python train.py --num_hidden_layers=14 --hidden_size=192 --n_experts=8 --experts_per_token=1 --d_expert=480 --d_shared_expert=0 --hidden_act="geglu" --moe_layers=[0, 1, 2, 3, 4, 5, 6, 7, 8, 9, 10, 11, 12, 13] --router_score="sigmoid" --normalize_top_k=false --routed_scale=2.0 --balance_loss=0.000145 --balance_bias=true --router_noise=0.05 --init_std_router=0.0203 --lr_router=0.00123 --vocab_size=8192 --norm="layernorm" --norm_eps=1e-06 --tie_word_embeddings=true --optimizer="adamw" --learning_rate=0.00171 --beta1=0.95 --beta2=0.98 --max_grad_norm=1.0 --batch_tokens=65536 --max_seq_len=768 --train_tokens=645700000 --max_steps=9853 --dataset="wikipedia_en"
Below are experts of layer 3 (counted from 0) of a mixture-of-experts language model. Rows are named router (the router's row for the expert), gate (a neuron's input weights, with its number), up (a neuron's input weights, with its number) and show model dimensions 0-191. Each number is 50 + 10 x the weight over its row's rms, rounded and kept within 0 to 99.
Before each expert's rows: a language model's description of what the expert responds to. This comes from a sample of Wikipedia text that the model never trained on.

# expert 5
What it handles: Openings of abstract or role nouns after a, was or an, such as opponent, substitute, opportunity, discussion, critic.
router:51 55 66 36 59 47 40 49 51 44 50 61 50 76 56 82 56 57 56 43 67 46 49 55 67 59 54 65 54 60 50 55 54 56 33 50 50 56 61 62 56 51 75 50 59 52 48 41 52 50 57 67 64 40 47 44 68 50 45 60 48 45 65 55 47 50 48 49 52 48 48 53 80 62 58 58 64 51 48 52 44 48 46 61 53 68 51 36 64 44 70 51 57 62 42 52 65 57 44 59 59 52 46 62 57 53 40 45 46 58 34 64 52 49 40 32 45 51 58 55 68 52 48 63 38 58 60 39 51 39 58 51 65 53 34 63 41 54 41 43 61 39 59 54 54 63 55 49 40 62 55 40 50 64 61 32 47 64 43 64 36 55 49 50 54 28 54 57 63 40 56 43 47 50 55 55 53 30 54 52 43 49 43 54 49 50 58 48 63 40 26 80
gate3:54 31 44 47 63 43 54 42 65 33 44 40 47 63 59 53 36 56 54 43 59 54 52 65 51 78 42 57 43 54 60 55 37 54 23 53 71 46 25 47 62 43 53 56 44 55 54 59 39 46 45 45 58 42 47 49 47 58 51 51 51 55 59 44 47 65 50 58 43 46 62 56 54 39 46 40 54 37 61 51 59 65 54 46 43 53 58 38 44 56 57 41 49 55 43 50 53 47 23 68 55 51 49 43 53 40 69 41 58 52 68 67 70 63 42 33 54 71 33 59 32 42 34 50 46 61 34 45 40 50 53 69 66 56 45 56 53 61 40 38 33 56 77 59 44 53 51 50 51 59 38 58 59 44 72 47 42 49 55 49 34 37 61 66 54 60 61 48 53 42 56 42 50 32 45 62 49 40 47 52 51 50 54 60 54 43 45 54 53 35 46 62
up3:39 59 46 62 49 64 40 72 56 65 58 56 67 52 53 44 58 43 55 32 60 63 56 54 46 56 50 60 43 46 49 46 24 43 50 55 43 47 44 39 54 41 46 67 49 39 62 56 43 36 44 46 55 58 26 65 58 64 58 45 45 46 55 49 53 72 51 52 47 54 41 53 42 35 31 48 60 53 40 50 63 51 45 51 31 55 59 50 34 56 51 63 61 50 56 55 62 46 50 49 70 30 58 52 33 65 57 44 65 30 35 49 59 39 54 45 64 42 74 22 50 36 63 46 37 36 33 52 39 44 36 59 54 53 48 54 60 33 50 58 53 52 32 48 36 53 63 49 40 55 43 53 52 51 57 55 42 40 64 52 43 50 53 52 28 50 54 49 33 37 68 39 56 43 55 65 41 64 49 46 51 38 54 42 50 49 47 44 43 53 59 50

# expert 7
What it handles: The, a, this, that, his, and words right after the, such as same in the same year, municipality, original.
router:51 59 53 59 48 48 43 67 55 39 45 56 56 72 35 59 37 48 48 47 54 45 52 50 45 48 52 55 54 51 55 57 39 54 37 50 54 48 59 62 66 51 69 41 59 55 46 52 42 54 49 49 56 51 46 50 73 54 49 63 67 48 64 72 59 44 53 37 53 58 58 60 76 53 57 51 48 41 60 50 62 38 43 48 58 61 61 19 52 51 63 57 60 47 43 36 60 47 44 53 63 74 34 53 57 52 58 48 60 50 47 53 51 62 50 55 65 65 46 61 62 43 41 53 45 61 56 37 57 46 58 58 47 50 36 52 50 35 45 37 61 43 53 65 48 62 63 56 53 61 68 42 50 56 52 37 50 60 59 57 60 63 53 48 36 39 34 65 52 42 48 47 56 38 56 48 52 43 63 76 47 54 38 49 37 65 52 27 79 35 33 67
gate3:48 41 48 72 53 48 59 55 79 38 36 47 49 53 57 42 41 62 70 49 71 52 52 28 59 63 42 60 50 46 37 51 48 54 36 33 51 51 61 44 46 49 43 49 60 47 48 50 34 54 48 74 61 56 51 57 51 34 60 52 52 75 49 43 52 67 51 52 50 62 56 56 57 62 58 62 43 56 48 59 46 48 61 70 57 49 63 26 56 54 40 59 40 41 42 51 46 41 47 48 67 43 28 52 36 36 43 38 49 35 53 40 69 60 50 54 60 54 47 66 51 38 32 42 49 63 71 38 52 37 45 56 59 34 39 45 42 62 38 54 59 44 52 65 40 59 33 36 38 56 46 47 54 64 50 40 42 43 48 42 45 39 54 53 47 54 38 34 59 41 53 58 46 54 59 74 59 59 43 44 46 44 41 68 38 50 48 47 62 48 48 51
up3:60 37 78 44 50 64 26 42 43 42 43 50 58 50 70 49 40 45 63 52 42 54 30 57 64 77 51 58 42 51 43 63 39 46 37 46 47 44 40 50 60 58 48 54 40 55 54 43 49 43 40 48 56 60 57 48 48 74 32 42 63 43 54 68 54 56 44 53 72 30 34 36 50 44 63 54 52 50 55 35 45 55 53 65 24 56 43 63 53 68 52 48 59 61 43 53 49 49 43 71 71 35 43 48 37 62 61 48 60 36 41 56 49 42 53 43 58 50 71 51 44 50 45 45 43 52 51 49 46 54 36 53 53 51 50 57 64 48 63 59 62 48 46 34 49 50 57 59 46 51 61 32 41 46 66 46 43 44 49 47 50 59 59 36 41 51 42 54 47 53 40 31 31 43 54 71 46 51 31 48 35 57 53 59 61 43 57 44 57 54 46 52

# expert 6
What it handles: Ending pieces of words and place names, such as ing, ed, ers, ville, shire, ington, usually before a comma or and.
router:55 53 54 60 60 34 41 50 55 41 47 63 59 68 58 74 53 48 64 44 57 44 53 50 55 68 51 57 52 62 60 56 58 59 49 51 57 48 52 72 59 48 79 51 59 47 56 42 47 51 46 54 55 48 46 39 74 48 55 54 43 52 66 71 45 63 54 57 38 39 44 58 76 70 51 52 50 41 53 64 53 47 46 50 57 68 60 29 60 46 59 50 52 42 35 55 69 42 40 56 60 58 48 47 54 44 43 47 63 49 52 59 57 61 39 46 45 69 52 51 56 46 48 43 41 66 50 42 57 57 56 52 67 51 49 58 47 53 57 30 62 50 50 62 44 58 50 39 52 69 60 39 51 57 63 22 52 54 53 53 39 52 46 54 47 44 65 64 60 41 71 63 61 50 58 48 38 43 60 40 36 41 41 62 50 58 46 36 59 39 32 78
gate3:59 52 59 85 38 64 57 56 50 57 42 41 44 58 35 47 43 31 45 68 45 48 42 74 35 51 50 55 52 58 52 51 52 44 43 41 29 37 56 62 30 44 63 49 59 51 39 49 39 56 39 35 56 48 49 61 57 51 40 61 56 45 65 55 48 54 42 42 54 54 63 55 60 49 64 57 45 42 39 48 52 66 41 50 57 54 60 48 30 53 44 56 61 71 52 53 50 46 54 51 53 42 43 56 48 29 67 36 57 50 61 56 64 49 54 60 64 57 51 53 62 55 43 41 51 59 47 67 44 27 41 50 61 44 32 61 42 53 41 39 47 66 54 44 51 52 51 37 55 56 62 30 53 48 50 38 47 50 75 45 30 42 62 59 63 47 25 50 35 51 63 56 54 56 37 61 45 55 40 65 49 44 53 60 39 57 59 28 50 45 39 51
up3:54 48 45 55 50 40 51 37 53 54 48 41 36 47 57 42 34 61 60 55 37 65 63 47 45 29 32 43 63 56 38 47 43 44 53 46 61 39 59 45 41 43 53 40 55 49 49 39 35 40 43 64 59 44 59 57 41 67 52 53 65 64 53 41 44 54 50 38 45 66 51 35 51 54 68 29 66 45 52 38 51 45 46 58 43 66 47 52 39 65 39 47 47 53 42 52 54 48 52 53 45 53 45 44 72 30 58 72 68 22 49 67 44 46 47 64 53 53 44 44 48 53 50 53 61 58 73 39 51 34 54 53 39 51 52 58 45 44 42 65 52 63 46 55 51 52 63 54 43 56 60 51 55 48 62 66 48 48 54 55 73 50 78 68 43 64 55 43 35 60 58 50 44 51 58 52 66 46 27 55 40 41 69 60 57 44 47 49 54 31 58 61

# expert 3
What it handles: Periods, including abbreviation dots, and clause linkers like while, although, including, however, by, at, where sentences or clauses end or join.
router:59 51 56 65 59 52 52 62 48 47 45 52 48 74 50 58 52 48 55 37 58 43 47 48 53 53 51 74 64 50 62 55 55 53 60 51 58 45 64 50 53 51 67 41 53 49 47 53 39 47 50 35 63 51 48 51 63 40 49 67 57 50 52 66 54 49 40 47 46 57 45 52 75 58 60 64 45 41 55 53 43 51 51 49 56 74 63 30 43 63 45 45 71 65 47 47 62 41 46 46 63 52 49 44 47 43 56 50 45 55 41 67 62 61 47 38 65 56 48 57 59 50 42 54 51 65 56 50 72 49 66 49 59 45 34 63 48 55 51 45 67 44 62 65 47 65 67 50 60 52 54 48 49 62 65 25 49 64 61 56 38 44 49 42 46 48 54 64 52 41 56 58 63 38 38 53 31 40 54 72 49 51 28 45 38 45 46 40 76 37 36 76
gate1:60 71 53 55 61 62 46 53 50 49 46 40 46 53 46 60 50 45 47 60 54 72 53 52 31 39 45 60 50 47 63 58 60 46 38 36 45 42 51 41 62 51 57 39 48 34 33 54 66 42 47 58 44 42 38 45 56 62 40 51 51 49 57 45 48 51 54 55 50 41 38 53 68 62 32 61 38 50 53 52 66 34 34 49 52 54 47 45 57 20 43 38 43 46 27 54 67 47 53 62 47 57 46 66 52 52 40 43 47 63 56 46 63 52 34 42 64 65 56 57 41 35 44 60 51 38 30 45 70 48 59 46 63 62 38 40 50 55 58 66 53 58 44 36 49 49 41 69 47 51 46 54 42 54 52 59 59 50 47 58 52 28 32 62 49 26 43 74 58 57 46 34 70 47 57 64 40 64 51 52 45 53 50 44 64 63 50 45 66 39 49 60
up1:42 43 52 44 53 40 59 52 54 34 40 50 46 27 62 44 50 41 21 42 57 59 57 59 61 50 39 40 46 30 45 51 33 63 40 48 50 53 39 43 50 61 50 41 49 56 55 50 59 59 48 45 53 62 58 68 41 52 52 58 55 58 42 59 50 37 53 42 49 46 45 56 41 50 49 36 57 59 50 32 62 36 54 54 43 27 45 49 64 57 59 39 38 56 57 40 51 65 42 53 59 56 48 57 57 45 48 41 50 23 61 57 75 54 57 50 47 54 75 70 42 54 48 52 54 47 52 51 29 42 40 49 32 76 47 40 52 35 38 41 51 47 41 64 64 36 58 60 68 42 36 39 66 65 58 51 53 53 54 32 61 43 52 60 43 62 42 61 50 42 35 50 33 42 52 57 68 45 55 52 43 49 55 65 42 73 47 46 49 40 52 43

# expert 0
What it handles: Table pipes, line breaks, section headers and infobox field labels in sports bios and stats tables, such as Career, Total, Website.
router:50 48 65 44 48 49 49 63 55 58 55 47 50 84 62 60 54 48 54 58 47 59 55 48 60 54 50 49 68 61 61 55 54 42 54 49 52 44 49 44 46 53 63 36 54 48 49 51 40 48 52 60 48 62 48 61 71 42 49 63 45 50 59 70 45 55 54 53 44 59 79 61 67 57 50 58 67 38 37 52 43 54 43 63 55 77 51 36 56 55 60 53 53 66 39 41 61 49 41 55 48 56 45 52 49 44 30 50 47 51 48 40 41 58 53 47 57 55 44 55 61 35 38 51 36 66 58 48 42 56 63 46 49 51 49 66 34 46 47 47 69 41 70 61 53 62 40 52 40 61 43 66 52 53 61 40 49 65 70 51 22 57 48 55 48 39 55 69 57 28 61 44 46 54 47 49 55 33 71 64 40 50 38 57 46 52 53 55 79 44 40 59
gate3:61 41 59 60 55 49 48 50 50 39 53 41 50 54 40 46 52 56 57 56 50 54 32 60 42 57 42 56 63 63 55 46 58 48 48 57 51 34 41 34 68 46 49 58 54 45 56 41 45 49 36 72 52 55 38 26 54 35 42 54 55 46 54 46 46 57 43 68 40 45 64 32 50 67 45 69 38 39 52 56 66 52 47 62 58 39 53 37 67 50 32 43 55 54 43 52 61 42 28 62 55 48 53 63 49 54 55 69 57 41 49 67 67 54 43 49 40 81 55 77 38 51 32 44 45 35 49 41 54 53 28 69 42 36 44 53 49 52 48 44 50 59 63 68 43 40 45 45 49 48 47 59 54 52 62 59 54 46 48 43 45 39 35 43 57 59 52 31 68 57 51 60 46 43 39 62 44 61 45 65 55 54 33 50 39 53 38 45 57 42 31 54
up3:36 64 46 44 27 68 55 44 54 60 48 56 35 59 66 48 53 34 42 45 40 49 32 39 56 43 60 42 39 49 52 61 48 31 57 43 51 38 57 50 57 42 52 46 49 40 48 49 45 48 42 34 54 65 61 49 61 58 68 53 49 70 53 59 56 54 49 51 50 45 49 40 43 58 60 54 60 50 49 57 54 60 54 53 44 69 48 50 32 74 45 53 59 54 62 54 62 65 51 69 66 44 50 49 39 69 64 36 36 44 27 38 44 44 52 72 53 20 59 18 57 32 49 41 43 50 57 44 52 60 60 51 48 52 55 38 47 44 40 62 58 40 51 43 51 45 76 56 52 35 49 57 56 45 60 37 51 49 46 48 65 61 49 40 50 64 44 47 40 56 63 38 48 47 57 60 59 64 40 67 38 51 41 44 55 43 44 51 68 55 45 51

# expert 1
What it handles: Capital letters and opening pieces of proper nouns, acronyms and titles after of, in or a quote, such as FSIA, Guard, Line.
router:55 62 49 53 50 44 49 58 48 49 53 62 53 73 47 80 59 48 47 41 66 48 50 52 57 58 50 59 43 59 48 50 58 52 37 50 62 54 65 57 58 51 77 44 58 47 41 48 59 49 58 48 63 46 43 44 71 53 41 46 53 50 66 69 56 54 40 40 54 47 59 61 83 61 58 44 53 46 56 58 48 59 52 50 59 72 54 27 50 48 65 63 71 64 55 47 65 45 50 49 59 58 44 65 52 52 49 53 66 49 49 58 62 75 49 40 56 65 54 54 59 50 52 51 45 59 55 50 43 48 53 55 69 42 38 55 48 52 45 40 53 39 58 56 49 60 54 39 68 53 54 46 51 53 48 29 45 65 56 63 43 50 47 53 62 52 40 59 53 37 59 40 58 39 45 50 35 43 54 58 46 47 50 60 46 61 49 38 62 50 29 92
gate3:41 47 47 70 46 62 54 43 46 32 49 40 60 53 62 42 50 45 50 35 51 68 52 68 66 56 64 70 67 57 43 42 54 40 55 56 32 33 51 58 56 55 67 50 62 51 46 45 54 51 45 50 62 54 44 42 48 40 54 48 62 57 64 43 51 53 55 38 54 60 40 28 71 36 31 64 60 57 50 56 43 51 44 72 79 55 56 54 51 48 41 45 63 50 44 48 53 49 53 60 46 37 31 47 54 39 53 50 46 66 46 42 50 40 51 63 57 59 50 53 62 61 47 43 41 64 44 48 49 47 48 42 70 40 34 59 54 60 44 58 48 44 62 75 44 41 53 38 42 58 40 45 59 45 59 24 52 42 56 62 50 39 40 47 55 43 73 48 56 39 49 52 50 32 44 41 48 56 46 73 40 57 52 55 40 40 54 28 51 40 32 49
up3:46 33 42 48 42 56 57 37 45 44 50 44 49 43 60 40 46 38 60 33 48 50 59 54 56 46 46 41 60 54 30 42 49 36 37 71 59 36 49 47 69 47 55 44 54 49 33 61 51 56 49 54 64 53 52 45 46 62 63 48 51 47 58 55 41 55 60 51 55 50 35 42 49 37 46 48 41 53 55 33 38 39 37 61 55 58 56 50 45 53 44 61 51 61 44 48 44 63 49 78 59 42 54 50 45 39 52 57 73 51 58 45 65 42 56 46 48 75 54 29 55 51 32 43 45 69 33 45 39 15 32 44 40 48 50 58 57 65 33 57 53 57 44 51 50 60 56 52 46 40 46 56 22 41 60 49 69 69 62 47 60 45 58 30 40 64 45 46 60 54 54 39 62 53 55 43 53 53 38 62 39 51 59 53 59 65 43 44 55 65 60 36

# expert 2
What it handles: Spaces, digits, dashes and line breaks inside pipe tables of years, scores and results, plus accented-byte fragments, such as 2008, 1935.
router:54 52 61 57 52 52 46 50 57 51 51 56 60 84 45 83 64 50 51 52 59 53 54 51 49 49 48 63 60 57 57 56 50 53 52 55 47 47 63 53 56 51 76 43 58 49 48 52 53 54 54 50 57 47 29 49 76 56 47 63 63 50 58 69 58 55 55 46 52 54 53 58 86 60 57 55 43 47 52 49 55 55 49 46 65 74 47 11 43 48 57 67 54 58 47 55 58 45 47 49 54 59 46 58 57 49 42 50 57 61 35 54 58 72 60 43 58 65 50 54 52 53 52 58 38 60 63 54 53 49 56 56 58 39 41 53 41 49 51 55 65 46 58 58 47 59 58 42 50 53 51 52 52 60 54 37 44 63 58 61 43 52 47 47 54 41 53 66 52 38 58 50 56 51 52 49 36 47 60 68 57 59 47 43 41 53 52 37 64 48 29 88
gate3:34 50 59 50 43 57 55 46 38 54 33 53 55 48 58 53 55 41 63 36 45 43 64 46 45 41 44 51 59 53 64 48 53 50 52 40 37 46 60 48 38 42 62 45 48 49 51 39 40 67 41 66 51 58 44 59 48 49 66 43 40 46 48 58 44 58 50 47 41 67 44 54 64 56 58 59 69 39 33 56 64 48 41 72 37 44 38 54 43 57 39 60 53 66 58 43 54 37 46 55 50 53 74 69 54 64 38 41 46 27 39 42 38 57 56 57 56 34 68 61 67 46 49 54 39 65 58 39 40 32 65 50 54 68 56 49 53 54 50 50 48 22 54 65 43 54 46 65 39 60 42 35 61 43 32 50 62 74 58 65 61 61 51 48 63 48 65 53 46 39 45 59 37 46 58 57 49 48 52 60 46 59 47 57 44 34 60 35 61 42 43 36
up3:52 49 51 52 53 63 35 53 43 48 62 43 43 59 47 42 46 40 57 67 48 50 49 47 71 59 52 60 57 38 55 45 40 41 57 42 50 31 47 49 67 53 49 63 55 47 61 35 36 40 51 34 51 60 31 57 55 57 53 60 54 54 70 49 58 56 59 39 52 65 39 52 49 46 52 66 43 34 56 52 38 60 51 58 39 69 51 31 45 53 40 48 63 51 61 60 71 38 43 43 43 51 58 54 46 28 45 35 42 51 35 58 42 36 37 55 39 45 64 44 47 37 44 32 33 60 53 54 50 39 34 50 47 34 54 46 51 58 51 49 70 44 84 46 46 49 67 52 57 62 46 31 36 61 70 40 44 47 64 46 46 53 60 46 36 56 55 53 52 55 70 51 56 37 43 55 51 58 49 51 19 45 61 44 47 56 35 43 53 48 39 40

# expert 4
What it handles: Latin genus and species pieces, family endings and found after taxon names in biology articles, such as idae, ensis, bacteria.
router:68 49 63 50 39 45 48 61 47 67 64 56 64 68 53 79 47 55 62 50 54 54 60 48 49 48 54 47 52 47 53 60 49 63 45 48 32 36 70 48 50 49 77 44 69 49 48 33 53 48 49 52 62 44 45 47 75 55 44 46 51 51 54 66 41 51 33 44 51 57 56 65 68 70 57 41 46 41 62 65 54 60 51 48 51 69 50 27 54 68 56 56 64 53 56 58 62 44 47 48 63 56 56 54 46 45 63 52 63 55 33 52 59 68 62 39 53 69 55 48 51 43 53 49 28 63 56 47 47 46 41 50 55 58 50 54 56 52 56 59 60 42 70 60 39 57 58 50 53 57 36 50 51 53 61 43 44 65 52 52 46 46 46 57 52 44 43 59 57 43 65 43 59 40 36 36 46 47 62 56 41 52 37 58 37 54 38 40 51 45 26 80
gate3:54 47 50 61 45 54 61 57 67 46 58 50 44 61 43 54 41 42 55 56 54 69 50 48 50 70 58 52 65 46 56 53 48 41 38 62 47 51 57 39 47 57 55 27 56 29 40 52 43 45 31 44 33 42 68 51 81 66 56 50 58 52 65 58 52 40 50 54 55 67 51 44 57 52 52 61 52 61 54 49 29 73 65 62 34 60 51 41 58 54 35 55 59 42 40 61 65 32 39 42 50 41 48 64 53 36 53 53 35 56 41 59 25 59 52 50 64 54 49 40 55 32 39 47 56 59 59 42 52 37 40 47 57 43 50 59 44 58 40 62 46 56 55 48 44 44 44 62 59 40 57 65 39 61 52 29 44 68 68 50 47 42 69 44 36 59 62 62 49 51 51 55 58 59 45 46 38 49 58 51 41 62 40 54 54 69 52 39 58 32 43 52
up3:52 54 45 46 36 52 43 39 56 37 57 41 48 44 57 44 42 51 54 44 52 69 35 52 45 42 43 43 23 35 45 49 35 51 57 44 51 44 40 61 47 61 44 45 77 38 66 47 30 43 48 60 62 46 51 52 44 61 56 43 62 48 46 50 47 65 52 64 46 56 30 23 39 46 51 43 51 36 56 48 38 53 40 52 46 56 40 56 28 46 42 47 55 46 21 59 58 43 51 75 65 51 41 42 52 50 49 38 50 36 49 49 42 50 71 54 57 52 66 60 22 34 53 63 58 54 52 57 46 46 50 57 52 56 60 45 54 59 57 66 46 45 49 42 47 49 33 72 45 58 54 38 57 48 49 63 48 42 45 44 61 55 50 54 48 50 51 47 36 54 65 44 78 53 43 57 51 59 26 58 31 50 60 64 58 60 50 51 39 36 61 50